From a checkpoint of a small mixture-of-experts model trained on Wikipedia: 80 experts in each of 11 layers, 128 tanh GELU neurons an expert.
Below are experts of layer 5 (counted from 0) of a mixture-of-experts language model. Rows are named router (the router's row for the expert), up (a neuron's input weights, with its number) and show model dimensions 0-255. Each number is 200 + 20 x the weight over its row's rms, rounded and kept within 0 to 999.
Before each expert's rows: a language model's description of what the expert responds to. This comes from a sample of Wikipedia text that the model never trained on.

# expert 58
Description: Wiki heading markers (==, ===) and the first words of section titles, such as Examples, See also, History, Career.
router,198,186,187,192,199,186,199,229,218,222,203,183,224,226,213,177,210,213,192,202,203,208,157,201,155,148,176,234,172,199,161,201,250,198,191,202,212,201,198,226,171,211,228,203,200,191,190,191,200,220,188,202,208,202,171,193,216,205,197,182,224,215,207,188,204,219,228,185,212,213,167,231,190,253,233,207,187,202,193,195,179,196,217,179,206,201,199,223,197,189,173,202,188,213,207,215,231,176,200,199,195,194,206,200,198,202,217,203,150,191,192,161,155,212,200,194,177,218,201,196,197,212,214,209,204,216,198,227,198,182,190,181,211,178,166,222,179,232,229,190,216,178,228,174,182,185,227,185,199,206,225,196,222,197,192,188,186,255,178,224,217,184,195,248,212,223,202,181,202,197,158,170,163,227,170,202,231,205,203,197,215,190,211,205,189,184,207,211,241,224,183,201,218,140,170,198,211,191,226,186,212,195,214,204,209,186,218,218,190,210,234,189,197,221,197,214,174,219,211,161,153,188,208,182,192,190,207,194,225,191,185,196,194,180,217,189,228,237,232,222,231,216,211,192,187,203,211,188,244,161,206,190,171,187,229,203
up0,204,195,224,178,163,171,200,234,184,210,194,219,193,221,191,186,172,200,199,162,199,174,207,234,171,238,188,201,191,226,190,198,203,220,200,192,189,220,208,211,182,232,234,201,185,180,183,220,186,187,243,218,196,187,202,193,206,191,200,176,179,216,174,181,182,191,206,183,227,181,190,189,180,232,201,222,194,158,216,186,241,224,207,166,176,175,203,201,196,210,184,194,201,204,172,180,241,215,208,216,205,189,230,194,175,223,207,201,217,210,212,195,197,192,206,186,175,209,189,239,170,229,182,184,182,193,187,171,215,202,212,208,210,198,219,231,210,221,208,172,203,202,222,162,203,212,206,220,229,220,227,179,210,208,173,206,209,199,187,236,219,150,162,207,191,201,196,197,164,168,202,219,205,249,182,231,230,197,215,245,181,178,175,227,203,205,212,218,180,185,195,223,181,181,235,224,162,231,221,207,225,159,189,214,184,224,214,192,194,231,216,218,207,203,187,197,205,189,174,208,189,178,175,200,183,207,207,202,219,202,201,184,219,171,243,186,221,207,234,194,179,217,205,215,211,183,164,203,213,191,220,217,197,232,245,180

# expert 14
Description: Final head nouns of named places, roads and organizations, such as Street, Railway Station, Highway, Stadium, Corporation, plus route numbers after SR or US.
router,196,188,195,195,223,211,191,226,186,229,188,200,200,239,229,162,230,207,200,233,215,202,174,201,188,206,202,232,196,175,156,205,221,229,198,220,211,204,232,219,201,234,232,190,215,219,187,218,188,224,211,173,203,204,211,161,221,218,193,163,188,187,233,187,219,195,214,212,185,202,199,219,174,164,167,213,185,186,186,217,186,189,199,183,170,200,185,197,195,189,211,235,207,189,175,223,238,184,196,214,203,199,198,164,205,184,175,188,213,212,200,193,180,189,168,210,203,221,203,214,193,196,227,213,223,218,197,175,206,200,178,195,171,180,206,225,201,213,224,202,208,170,204,226,187,182,211,199,220,178,210,229,171,182,171,195,211,188,157,224,272,173,232,198,232,216,169,195,172,178,191,162,177,219,162,202,205,199,216,215,212,191,234,201,178,190,201,213,195,209,217,178,200,150,196,201,201,197,196,187,206,219,235,211,221,155,201,193,151,190,226,175,208,198,205,222,215,223,228,205,200,167,217,200,211,193,225,193,218,205,205,193,204,180,231,208,232,225,224,195,219,199,217,176,192,171,181,224,222,219,192,189,157,189,219,191
up0,197,182,186,180,248,187,225,193,177,228,173,160,188,206,197,184,217,189,219,209,216,195,197,209,205,207,186,214,189,201,205,201,215,196,205,188,182,200,205,207,205,206,204,184,204,225,209,200,185,198,224,187,187,184,200,183,211,182,226,183,176,172,253,184,195,227,217,199,204,173,208,193,191,173,183,221,194,208,205,232,205,175,210,231,186,181,177,219,146,196,155,226,172,173,182,199,210,199,188,216,224,243,229,169,210,220,190,195,150,220,171,202,192,232,185,217,200,213,219,182,172,231,209,219,165,212,201,190,179,235,168,210,182,164,174,219,211,193,195,208,202,179,200,226,224,183,231,194,180,188,185,205,211,214,194,202,176,200,186,209,236,223,237,196,206,209,170,183,196,204,203,193,188,217,197,193,185,228,182,209,203,184,177,218,214,189,163,175,214,248,211,185,195,200,204,227,194,179,186,166,217,221,253,196,184,172,204,193,179,211,197,193,204,203,222,222,258,199,204,218,205,191,195,206,178,189,220,197,206,185,228,213,194,175,208,178,209,244,206,205,204,212,191,136,171,197,206,177,252,202,164,214,207,201,224,207

# expert 59
Description: Pipe separators closing a table cell after a name or number, especially succession boxes, plus modal verbs and to, such as could, may, should.
router,197,207,192,186,200,209,201,211,202,229,194,212,218,212,179,215,234,206,204,216,215,217,177,190,163,192,188,233,165,184,167,215,235,209,212,185,194,210,239,227,175,222,233,162,199,185,193,224,214,215,207,194,199,202,209,203,195,213,174,168,173,176,239,179,184,179,209,229,206,200,198,217,206,203,191,215,181,222,191,201,205,176,208,186,190,221,189,229,193,191,201,211,213,178,224,221,209,156,186,181,182,228,209,176,191,173,199,213,177,203,213,208,187,210,147,186,180,229,204,220,223,240,242,205,236,228,197,185,185,203,158,200,186,177,187,240,211,182,234,203,212,208,212,190,217,187,188,224,207,222,202,205,209,177,170,181,196,198,186,209,232,176,223,222,202,215,158,206,208,200,148,170,199,183,158,240,196,207,209,192,230,203,214,192,164,207,203,197,255,203,186,179,198,191,220,186,238,188,218,198,184,190,222,224,211,206,219,196,152,187,202,193,221,205,195,201,223,205,199,180,209,156,240,159,199,230,220,189,205,218,214,188,224,188,217,229,221,222,200,188,242,222,195,199,173,175,184,211,192,201,185,188,191,181,206,201
up1,218,163,185,202,194,185,191,187,213,191,198,178,230,197,201,203,170,197,197,168,190,212,212,209,177,176,205,211,173,197,191,210,207,192,210,183,213,177,202,232,201,214,204,178,228,207,192,225,163,213,224,208,174,169,185,184,190,184,175,190,201,240,209,231,203,191,195,219,180,163,195,167,194,230,232,204,204,193,180,202,205,233,174,203,210,154,140,185,211,155,174,204,192,208,221,204,202,188,206,233,210,224,189,193,209,213,203,221,223,238,196,200,177,210,202,197,177,199,226,185,195,239,212,198,209,213,202,196,174,179,165,203,178,190,208,199,213,193,174,226,215,205,225,203,194,195,199,209,184,199,186,195,222,187,177,245,178,229,207,187,181,213,137,181,180,183,201,196,211,234,227,207,215,193,204,208,215,225,217,214,203,199,156,199,191,194,224,213,194,214,205,254,196,216,164,222,123,237,214,195,180,178,192,191,196,198,213,190,221,208,193,228,228,169,181,202,222,196,215,194,182,181,196,197,217,181,224,188,195,220,219,203,185,195,200,213,230,211,222,212,222,160,153,192,205,217,182,215,193,196,215,231,177,219,166,182

# expert 55
Description: Full stops and closing quote or bracket combinations ending sentences or titles, as in '."' and '")', plus table cells like Won and Nominated.
router,196,209,205,196,224,182,168,222,217,222,198,200,224,197,199,187,201,208,193,214,197,191,190,198,163,182,190,212,172,182,147,226,219,201,218,222,220,227,218,248,148,238,211,181,183,214,204,218,204,237,226,219,221,182,180,202,231,209,221,180,170,181,222,189,172,173,218,209,227,188,199,188,164,201,191,216,194,205,171,202,208,174,163,199,212,215,224,195,179,172,207,189,219,199,213,226,227,199,176,171,194,195,206,201,181,209,224,164,184,195,223,187,196,221,155,188,188,209,217,200,196,212,230,216,185,217,193,184,194,182,187,177,184,158,176,235,216,184,204,213,205,173,220,206,196,196,175,189,178,193,257,200,222,194,184,183,199,206,202,221,243,184,229,189,197,183,175,166,210,225,189,174,206,196,186,234,211,176,203,205,209,211,211,195,175,192,224,206,224,218,192,173,202,181,199,199,194,208,181,193,203,205,226,238,200,158,217,205,209,188,205,188,197,189,215,208,204,251,197,177,182,159,199,171,199,213,253,193,236,211,231,198,174,196,201,203,225,176,220,201,222,218,224,194,160,173,182,225,194,201,200,178,188,224,197,233
up5,200,214,195,204,225,212,220,175,188,217,148,202,217,198,214,214,196,174,213,202,202,228,187,197,182,182,146,201,231,217,207,212,229,201,207,219,192,171,215,201,209,193,229,205,215,207,192,184,207,170,185,199,186,210,239,161,220,183,221,172,174,190,222,218,214,186,222,206,173,216,171,188,197,201,185,202,242,191,219,185,198,212,187,194,204,155,218,167,216,188,187,214,202,212,200,223,224,207,191,191,196,199,199,151,190,144,178,184,207,220,184,201,200,220,198,195,216,205,216,177,200,208,225,192,235,243,220,197,225,232,147,175,163,204,197,230,209,201,200,230,183,185,184,225,174,193,203,199,216,200,192,137,185,208,198,172,203,229,171,214,175,192,208,178,219,207,190,167,188,200,201,184,196,183,185,202,205,195,198,168,206,230,205,225,194,188,219,228,228,177,189,218,191,200,229,210,243,194,183,237,190,193,238,211,196,190,198,183,173,200,187,173,198,201,191,188,251,211,165,202,206,177,193,151,193,188,228,219,205,211,251,208,186,192,199,195,199,213,200,206,183,180,211,216,220,222,219,180,230,174,177,176,212,211,181,198

# expert 10
Description: First pieces of foreign or unfamiliar proper names, places and people, such as Pe(ć), Per(m), Min(angkabau), And(roid), Dun(can).
router,192,200,203,211,221,183,176,205,197,217,209,201,224,225,251,193,226,199,198,214,190,243,199,192,179,197,165,198,168,199,194,237,225,202,210,217,221,200,219,233,186,225,217,171,218,185,207,185,166,223,221,188,216,175,226,186,181,214,183,166,190,176,207,186,214,180,224,212,227,231,186,220,180,208,165,218,172,207,192,197,210,179,224,190,187,222,188,220,206,174,211,201,216,206,223,220,232,153,185,183,192,176,221,218,191,199,185,212,183,187,208,213,220,206,194,210,192,218,227,181,212,202,216,233,212,226,217,185,167,205,185,199,204,187,176,234,204,209,221,228,225,163,204,195,200,188,205,200,185,210,228,208,213,190,194,179,173,213,192,229,225,175,217,183,184,230,181,162,180,197,184,120,186,187,176,225,191,198,217,172,197,190,209,211,203,191,196,240,222,214,201,176,196,213,188,203,201,199,195,184,179,216,199,168,185,183,205,201,213,148,183,206,221,190,197,207,208,211,174,156,169,185,245,169,194,218,219,209,210,219,194,210,181,175,203,249,215,201,205,188,226,193,211,195,164,188,207,207,201,191,245,189,154,208,196,167
up0,173,197,196,194,231,183,193,215,206,210,187,180,198,188,222,225,183,234,172,203,213,211,180,165,182,164,196,268,153,207,183,221,191,221,224,199,203,186,178,224,185,260,167,204,184,170,222,208,181,220,213,244,206,158,225,197,211,198,193,190,209,182,220,195,215,202,182,223,198,213,218,236,180,199,172,216,208,189,221,226,230,208,208,192,213,160,231,197,224,184,177,188,154,211,241,184,226,189,170,184,184,173,193,206,195,186,184,181,224,211,203,204,191,229,190,207,168,192,201,226,206,178,210,188,165,214,218,193,229,219,177,216,207,239,172,187,202,181,219,217,202,235,187,195,212,183,199,212,168,219,193,170,205,214,228,200,220,198,191,183,205,163,170,188,204,167,194,189,196,227,211,196,188,195,199,218,191,197,228,180,200,224,215,166,205,195,167,203,209,207,184,232,237,218,198,209,200,163,174,189,203,173,220,217,221,187,194,195,195,197,205,216,195,202,201,162,197,189,190,188,192,200,186,196,238,216,187,201,215,215,171,189,215,202,188,194,213,209,238,207,233,179,192,195,213,221,197,202,220,163,167,216,166,177,178,202

# expert 0
Description: First tokens of personal names, places and team names in lists and tables, such as John, Mark, Denver, Tampa, San.
router,210,189,194,210,217,177,212,209,214,204,211,213,214,196,242,201,192,203,175,166,181,242,173,187,189,198,153,196,185,188,186,226,219,188,201,215,208,226,210,235,193,230,188,174,211,206,219,215,182,225,194,194,213,185,215,206,214,220,228,152,193,194,223,197,202,196,219,212,207,188,193,196,187,221,185,206,179,176,196,206,215,208,189,195,207,216,216,239,200,151,193,223,204,203,227,189,247,187,194,175,168,195,223,205,178,179,218,210,191,239,211,207,203,230,183,191,176,211,193,198,204,201,229,219,211,226,178,205,163,204,153,217,186,213,162,257,186,210,197,217,224,172,206,183,172,175,189,186,189,191,221,205,207,199,196,168,185,199,219,231,230,184,194,223,210,215,186,141,188,211,194,150,210,165,175,231,233,213,209,196,173,196,223,221,192,190,188,208,215,241,188,184,180,188,175,205,221,211,213,198,201,188,198,204,204,174,208,209,205,207,192,205,224,180,202,166,178,251,165,171,192,186,201,170,219,218,225,176,208,212,217,203,190,197,211,243,222,212,212,206,223,195,201,207,176,185,203,211,175,189,189,172,142,203,215,190
up0,207,170,199,188,231,202,211,180,161,190,158,185,158,200,194,218,213,188,220,206,210,208,191,218,178,194,202,193,176,181,188,186,230,208,230,211,189,210,208,230,194,190,204,198,225,230,192,184,199,246,200,220,211,199,173,205,204,234,250,179,180,232,189,150,174,213,208,239,188,198,151,204,165,202,177,203,215,199,187,200,197,189,187,217,225,186,235,201,186,156,167,222,185,182,208,203,241,188,230,208,221,221,206,198,218,198,242,216,191,211,216,214,169,189,194,189,201,237,195,219,209,160,214,179,171,201,200,234,225,224,195,191,167,229,190,207,198,228,209,220,179,198,218,190,183,183,186,198,173,191,197,185,190,212,217,228,166,180,204,183,226,211,184,157,203,216,196,215,177,222,187,190,209,181,208,172,210,220,206,211,207,198,219,211,217,197,196,238,190,230,201,227,194,188,184,217,196,195,206,170,229,189,230,213,198,213,204,204,204,214,166,171,184,168,189,180,221,214,177,189,198,230,185,185,206,188,204,201,228,229,215,173,196,196,210,177,229,208,234,190,185,232,182,200,191,157,183,206,171,209,188,240,161,219,174,193

# expert 2
Description: Pipe separators between table cells, plus colons and semicolons after labels in infoboxes, e.g. Career record:, Surfaced:, Year: Car owner;.
router,215,197,197,177,206,168,197,232,209,229,198,195,185,199,199,208,223,213,181,212,202,203,188,194,152,177,170,237,156,180,150,228,202,210,216,187,204,216,225,246,164,205,208,181,177,186,220,204,188,204,193,228,212,210,173,192,187,209,239,155,164,205,217,174,170,201,219,201,203,200,192,222,196,207,184,219,193,197,187,200,206,190,180,201,174,181,180,193,176,195,177,179,196,172,223,221,219,154,189,215,196,212,227,183,194,214,196,196,195,198,213,196,210,224,152,209,185,208,215,222,212,231,217,200,223,223,192,200,192,190,213,218,210,192,163,229,202,179,226,191,210,184,229,200,206,178,183,210,201,212,229,204,216,180,177,182,190,204,189,211,271,153,214,225,197,230,179,206,201,200,199,176,197,203,174,222,203,207,235,174,214,198,198,217,141,199,194,206,214,226,202,200,214,174,222,208,211,193,194,193,221,214,196,231,198,175,235,221,171,215,191,186,206,195,194,172,215,241,202,160,191,162,205,185,199,219,240,198,221,184,182,212,194,205,207,231,228,233,198,191,219,236,197,207,185,209,164,219,194,174,206,211,187,194,233,216
up1,206,231,207,223,185,221,232,215,203,197,214,202,203,216,180,213,187,217,128,189,177,213,201,183,213,235,181,209,192,147,209,202,197,217,234,196,194,186,231,189,214,220,213,206,193,174,189,200,230,182,221,233,226,225,193,204,197,211,215,197,178,204,228,174,177,198,212,212,225,205,194,205,199,188,175,225,169,195,193,193,220,225,201,190,198,217,219,214,201,170,197,207,166,188,203,230,225,170,197,206,207,216,217,206,180,225,193,214,183,234,227,238,195,174,227,230,217,222,185,222,239,192,219,203,217,204,200,216,201,196,189,221,186,194,220,254,207,192,226,186,187,210,177,192,218,206,190,198,200,199,183,207,184,224,212,213,187,175,229,155,210,175,179,196,193,196,189,202,227,175,181,188,210,195,209,215,240,204,210,184,207,216,196,189,184,247,160,179,197,208,166,212,205,197,222,181,217,196,202,230,219,183,202,183,221,212,197,172,160,218,176,219,210,185,212,176,193,214,180,184,193,159,190,181,171,191,176,194,229,158,196,203,197,184,190,186,176,201,203,207,209,223,169,282,200,186,202,194,185,172,160,177,202,185,183,216

# expert 61
Description: First capital letter or short chunk beginning a proper name or term, such as U-turned, Ti-re, K-elsey, Gra-phic.
router,211,193,194,189,200,186,213,202,239,219,188,202,240,249,250,206,212,188,206,189,177,196,193,195,185,167,165,182,182,160,176,209,206,191,193,228,197,209,220,245,213,219,199,178,216,204,202,196,188,218,191,188,193,216,189,214,187,197,187,158,204,178,204,190,177,191,213,220,207,223,192,188,194,234,194,227,173,203,198,198,188,213,173,184,181,202,208,203,184,140,224,208,215,210,210,210,236,182,197,176,174,212,224,194,186,170,218,177,204,234,196,187,211,206,172,187,193,230,207,167,205,199,218,232,229,233,185,199,157,204,192,209,188,198,167,258,201,223,214,240,241,182,210,173,189,197,190,185,180,178,221,219,209,182,165,155,182,193,196,202,212,184,214,204,226,203,194,156,197,235,175,152,197,183,167,226,198,200,211,194,179,209,217,232,179,198,211,206,225,208,207,193,228,195,195,201,221,216,190,200,173,196,202,176,220,216,204,193,184,208,182,199,222,196,205,206,211,202,190,186,177,177,217,181,192,218,214,191,235,195,248,197,180,169,192,241,212,203,221,221,231,193,208,221,166,193,216,193,214,199,199,193,160,233,219,179
up0,210,241,187,183,213,220,219,210,150,218,187,177,225,196,199,225,213,227,196,195,179,181,194,193,210,177,197,227,191,168,171,213,211,201,175,198,208,210,206,235,207,181,200,214,192,201,197,196,192,210,206,183,206,191,183,189,217,181,198,182,168,166,188,196,196,225,195,180,203,178,202,203,170,224,178,218,160,194,200,214,172,197,191,177,230,197,255,208,201,172,208,170,151,196,228,189,251,199,249,194,197,222,219,167,177,254,184,185,190,185,176,183,196,190,201,228,193,221,219,189,203,236,197,187,189,199,139,191,219,206,193,226,194,204,208,227,213,233,206,221,213,193,189,169,195,191,195,181,229,208,161,230,210,169,197,173,225,214,179,200,202,199,178,203,220,157,202,175,185,203,215,168,209,212,200,218,190,227,244,221,205,203,195,210,194,204,187,185,200,258,233,214,198,182,197,199,174,196,201,186,189,189,208,203,223,211,206,172,192,227,197,201,218,192,201,167,165,192,186,182,203,190,222,177,210,171,201,191,208,197,176,185,195,246,203,205,226,193,245,210,200,221,206,213,206,222,176,246,213,198,209,211,192,218,225,195

# expert 6
Description: Adjective-forming suffixes and nationality or language words, such as -ical, -al, -ish, English, Chinese, political.
router,233,190,213,198,209,180,202,199,229,221,197,188,167,230,234,199,232,230,166,203,231,227,171,197,191,204,184,215,205,192,178,223,225,222,208,230,245,215,213,211,172,216,205,184,174,191,197,192,212,269,214,196,186,210,201,188,199,199,193,183,215,209,190,190,200,209,207,176,201,216,178,211,186,231,213,224,205,192,172,194,175,193,203,183,199,203,182,238,175,209,210,212,198,212,225,239,251,186,191,190,213,193,225,150,201,195,187,191,163,185,211,222,205,226,189,191,188,192,207,225,186,218,227,205,217,227,180,216,179,191,179,196,191,205,164,216,192,204,212,167,225,176,214,194,177,181,224,189,201,200,210,196,208,228,176,194,212,242,162,197,208,192,224,213,222,218,179,167,176,184,194,139,175,208,170,236,206,203,193,183,206,189,211,208,161,184,205,207,204,238,165,204,191,163,175,197,234,171,204,192,212,203,192,209,209,170,211,223,193,210,209,191,205,211,213,230,199,248,177,197,195,169,196,191,204,240,220,180,188,200,209,183,210,176,220,210,209,220,218,202,218,226,214,190,153,162,185,206,200,195,200,213,158,195,197,202
up0,191,182,188,160,196,194,162,191,222,202,215,199,203,201,189,222,215,172,192,201,201,232,165,174,199,211,182,215,213,202,187,216,208,199,194,191,226,215,204,191,210,210,198,199,234,217,182,244,203,209,245,178,199,187,218,176,192,190,196,194,194,166,190,217,187,215,185,196,228,218,231,175,184,230,192,178,204,189,160,216,186,175,172,220,199,201,198,209,198,202,178,204,187,197,227,238,211,170,169,242,168,177,202,225,200,179,238,164,192,225,187,207,204,206,193,222,168,196,272,200,214,196,200,197,216,206,181,205,212,201,157,215,204,198,207,200,184,193,212,216,231,206,220,220,173,171,156,208,219,221,168,204,232,233,174,191,196,200,194,201,230,186,217,182,182,214,179,222,203,180,203,191,184,192,196,212,172,219,216,189,186,205,225,175,213,214,188,191,216,218,197,148,221,158,188,207,199,177,182,183,210,245,220,219,213,209,220,249,221,199,216,256,184,186,212,204,221,170,191,180,206,199,187,213,192,205,210,153,185,195,230,186,228,191,240,210,208,221,193,205,201,184,182,189,183,159,184,175,198,216,179,188,178,197,206,196

# expert 36
Description: Middle stem pieces of Latin-derived words before endings like -ing or -ation, such as pos, mod, par in prepared, accommodation.
router,206,198,208,205,212,218,177,212,221,212,200,197,207,235,262,222,211,225,193,162,247,183,198,211,185,166,188,212,176,181,185,231,222,205,211,279,221,179,218,237,187,194,223,169,173,175,195,209,205,199,204,181,216,186,175,207,214,219,195,169,170,212,202,175,146,236,232,183,212,214,184,223,194,223,192,213,186,225,178,211,196,186,185,191,194,211,221,210,171,201,212,208,185,171,194,179,221,192,183,183,200,204,233,167,199,212,194,194,174,178,180,210,204,237,185,182,180,225,210,193,190,228,203,193,213,221,198,204,176,176,204,209,230,196,195,208,215,189,241,190,215,196,211,190,206,208,191,188,186,229,200,201,218,200,198,188,197,192,199,184,208,175,230,216,182,226,173,171,179,255,172,132,167,225,184,207,194,209,216,174,206,212,200,184,173,179,214,230,202,223,200,190,234,194,202,198,174,212,205,209,220,192,192,216,225,198,199,232,206,183,212,185,205,205,198,208,164,213,198,182,201,185,223,164,197,213,212,191,208,195,217,200,221,156,171,178,210,218,214,193,227,192,188,210,184,205,180,230,213,184,227,185,165,200,195,198
up0,203,177,169,230,205,197,211,190,220,196,174,160,178,242,236,208,203,214,185,207,202,208,167,193,171,195,209,196,203,195,182,209,136,202,203,209,238,224,241,199,194,222,224,151,184,158,167,213,208,184,220,211,192,190,236,195,186,195,205,167,178,193,199,204,202,225,232,201,213,217,222,224,194,212,222,181,205,235,219,196,179,196,185,222,225,178,224,217,214,203,208,178,224,201,216,184,212,168,208,190,219,155,189,200,225,198,180,233,167,207,198,235,173,216,196,197,165,219,189,209,210,200,217,218,186,220,190,205,213,214,219,178,206,192,192,208,235,226,228,194,176,203,200,228,190,178,176,183,178,221,184,181,185,206,189,205,218,196,194,198,178,221,208,216,200,226,185,208,193,190,200,199,172,206,189,227,208,206,182,181,196,187,225,229,182,194,173,211,203,188,166,179,205,208,217,221,186,181,241,213,242,195,178,201,191,186,218,260,206,199,237,205,205,217,208,174,197,228,213,198,232,167,187,161,216,216,209,218,216,194,232,187,206,154,198,190,205,192,213,191,219,195,171,191,225,217,215,168,226,189,196,192,175,203,185,246

# expert 8
Description: Compass letters and degree or second signs in geographic coordinates (N, W, E, °, ″), plus capital initials and abbreviations like PRS, ISBN.
router,211,202,185,221,221,169,203,202,189,229,200,209,244,238,230,186,205,204,211,195,212,232,200,176,192,183,168,188,185,188,159,233,233,214,191,215,199,200,219,253,200,219,196,172,226,212,204,192,174,216,218,176,192,186,193,220,193,209,206,172,191,173,204,194,197,190,212,212,196,197,204,198,201,187,188,222,204,213,192,184,209,193,179,192,195,222,206,211,207,156,203,191,217,188,197,220,244,162,179,163,195,231,205,199,190,201,211,194,193,215,223,188,204,214,186,197,153,244,231,190,207,206,217,213,221,226,216,176,172,212,177,197,191,210,150,249,200,210,239,226,194,189,215,202,189,180,175,181,172,197,203,169,223,190,176,168,185,182,202,216,244,167,207,223,206,212,163,167,189,200,169,141,178,186,166,222,194,216,210,201,199,221,218,214,195,170,206,191,222,198,188,207,215,209,166,217,201,218,222,202,205,200,187,199,219,185,200,177,189,217,195,225,195,181,207,198,231,215,190,175,192,192,247,164,195,220,223,191,208,183,217,195,181,180,183,230,218,210,248,209,212,197,205,203,159,186,191,202,212,206,203,176,155,217,224,188
up1,212,193,197,202,185,220,186,201,221,230,187,165,200,222,190,183,240,204,217,214,231,199,214,209,188,210,237,202,198,190,183,217,220,199,217,211,186,206,229,222,200,221,220,177,223,199,194,195,203,229,192,177,154,170,198,219,228,177,191,190,164,242,222,229,201,189,193,194,236,179,200,190,206,175,225,178,215,202,219,177,214,190,237,174,195,218,182,161,184,189,199,251,236,169,207,213,204,189,198,203,213,224,218,175,195,188,203,189,212,196,191,177,190,197,174,210,181,164,202,199,194,240,218,184,181,203,225,192,182,209,231,196,166,196,188,178,192,202,216,179,181,189,254,231,211,204,184,215,186,178,165,226,175,209,200,205,184,207,200,181,241,221,198,184,212,220,201,186,183,199,163,177,178,185,203,175,184,210,190,205,175,184,204,192,131,197,237,189,193,183,209,180,199,190,198,212,197,201,228,156,195,202,233,198,217,161,219,199,175,164,184,198,213,212,186,168,222,231,206,216,216,196,211,177,224,220,205,214,200,191,203,178,171,187,205,200,219,193,229,196,238,210,184,210,253,155,180,204,200,215,196,217,182,198,198,224

# expert 21
Description: Sentence-final periods, decimal points in tables, and nouns for a person's role before a name or of-phrase: director, founder, member, commander.
router,207,197,201,205,217,193,165,207,218,223,200,195,204,230,197,176,199,226,203,197,199,182,177,215,180,184,188,222,190,187,184,217,225,214,218,222,220,219,221,272,172,244,234,165,182,221,171,208,149,219,219,227,246,245,190,213,232,223,228,175,177,171,240,191,169,192,213,183,228,183,212,224,198,194,186,216,150,203,202,168,182,197,206,169,228,186,208,180,206,175,203,213,219,156,186,190,190,183,206,178,201,182,231,167,195,206,214,198,178,228,206,207,173,215,164,194,192,202,235,252,203,204,220,223,185,223,193,193,179,205,197,193,224,206,193,213,206,188,217,194,207,195,211,200,208,198,193,199,200,187,225,214,196,235,153,165,203,226,191,211,214,181,206,212,198,210,161,174,218,217,162,167,181,199,177,208,186,181,182,171,206,193,215,178,160,209,204,185,212,197,173,181,195,188,222,196,188,179,194,208,213,213,213,196,192,176,216,184,199,199,224,204,193,200,199,199,210,203,199,190,207,186,240,182,221,228,196,186,222,213,220,198,177,186,240,207,199,211,205,208,236,201,213,184,172,189,185,235,202,194,194,178,187,220,213,221
up5,198,206,226,208,227,192,204,219,195,190,238,182,176,200,203,218,213,229,202,186,199,210,187,185,224,209,225,194,182,191,195,203,234,199,208,217,198,205,185,213,175,181,213,210,178,203,203,203,188,162,216,167,162,161,232,187,199,223,184,226,178,226,215,181,149,228,206,189,197,223,198,217,150,195,188,233,218,194,166,181,211,201,209,155,162,186,177,232,158,216,217,208,207,240,214,237,196,198,200,140,192,222,232,200,221,172,184,204,214,209,232,211,198,235,225,214,206,194,169,190,202,210,207,200,183,221,204,211,230,174,200,194,226,207,191,198,232,222,202,198,214,196,161,159,196,216,192,201,210,222,210,215,201,203,196,202,220,146,181,166,176,183,209,195,206,169,196,185,208,196,188,202,216,226,189,217,210,163,172,227,213,189,213,218,200,198,203,225,201,227,173,204,199,194,197,177,204,224,194,173,206,167,217,219,194,178,179,157,203,190,182,192,206,202,202,203,200,200,241,193,239,189,178,173,206,169,227,214,211,199,209,211,230,198,230,187,202,191,207,170,209,163,226,207,168,168,204,177,192,208,190,222,193,166,200,205

# expert 25
Description: Line breaks, section headers and closing brackets in short biography leads, such as "American baseball player (born 1982)", plus nationality words.
router,213,205,170,187,209,184,228,222,227,205,209,183,223,244,249,205,204,234,203,203,230,213,167,161,197,189,198,206,156,219,166,218,205,216,175,204,221,245,209,241,188,212,201,197,177,198,199,216,195,209,215,204,231,199,176,190,187,205,168,172,196,188,209,204,211,203,200,216,198,169,204,240,192,180,193,220,197,227,174,194,166,187,207,193,175,216,195,192,164,196,208,210,202,176,199,211,250,169,204,198,217,182,216,196,185,207,218,185,197,230,201,178,190,201,186,210,183,234,231,230,216,206,212,211,180,212,182,174,188,184,187,203,184,213,206,244,209,226,246,237,193,189,229,226,195,184,195,218,204,184,235,209,172,229,194,189,179,220,204,241,233,206,206,221,189,227,175,199,214,211,182,160,186,238,172,217,210,219,203,172,220,187,209,192,200,161,211,196,211,192,210,210,170,168,225,173,189,201,167,220,204,196,215,212,209,163,224,221,183,183,210,192,181,174,197,185,189,215,183,151,191,178,210,192,209,213,210,208,223,216,181,185,209,168,210,175,215,210,224,209,232,219,164,218,186,206,166,203,197,174,222,173,197,198,198,211
up5,219,183,189,209,195,167,223,217,196,194,220,214,180,220,220,193,177,206,199,195,230,215,183,187,192,171,211,195,187,216,177,198,191,196,201,228,185,167,221,215,204,151,228,174,197,206,210,215,218,212,222,213,234,231,206,178,195,214,201,176,169,215,213,163,210,186,176,195,195,200,185,219,194,218,238,253,229,170,202,206,194,225,177,207,207,222,224,196,199,217,165,170,214,198,173,187,252,190,173,197,205,208,192,174,199,235,193,171,135,193,206,218,207,196,177,186,176,174,145,191,223,194,201,229,197,206,168,207,209,197,205,226,192,203,170,198,215,216,210,165,200,200,197,194,193,188,217,207,220,187,230,194,224,177,229,161,204,200,221,184,138,216,222,207,204,190,196,184,184,185,213,192,194,213,180,208,234,183,200,207,194,217,210,224,212,230,154,227,211,181,213,197,231,183,190,191,197,212,225,224,202,191,184,197,195,161,232,175,184,206,200,174,231,246,194,201,222,191,173,160,196,178,212,181,229,207,216,220,219,168,198,216,183,179,209,183,206,199,227,182,177,209,209,202,194,206,180,227,197,190,195,218,188,185,183,205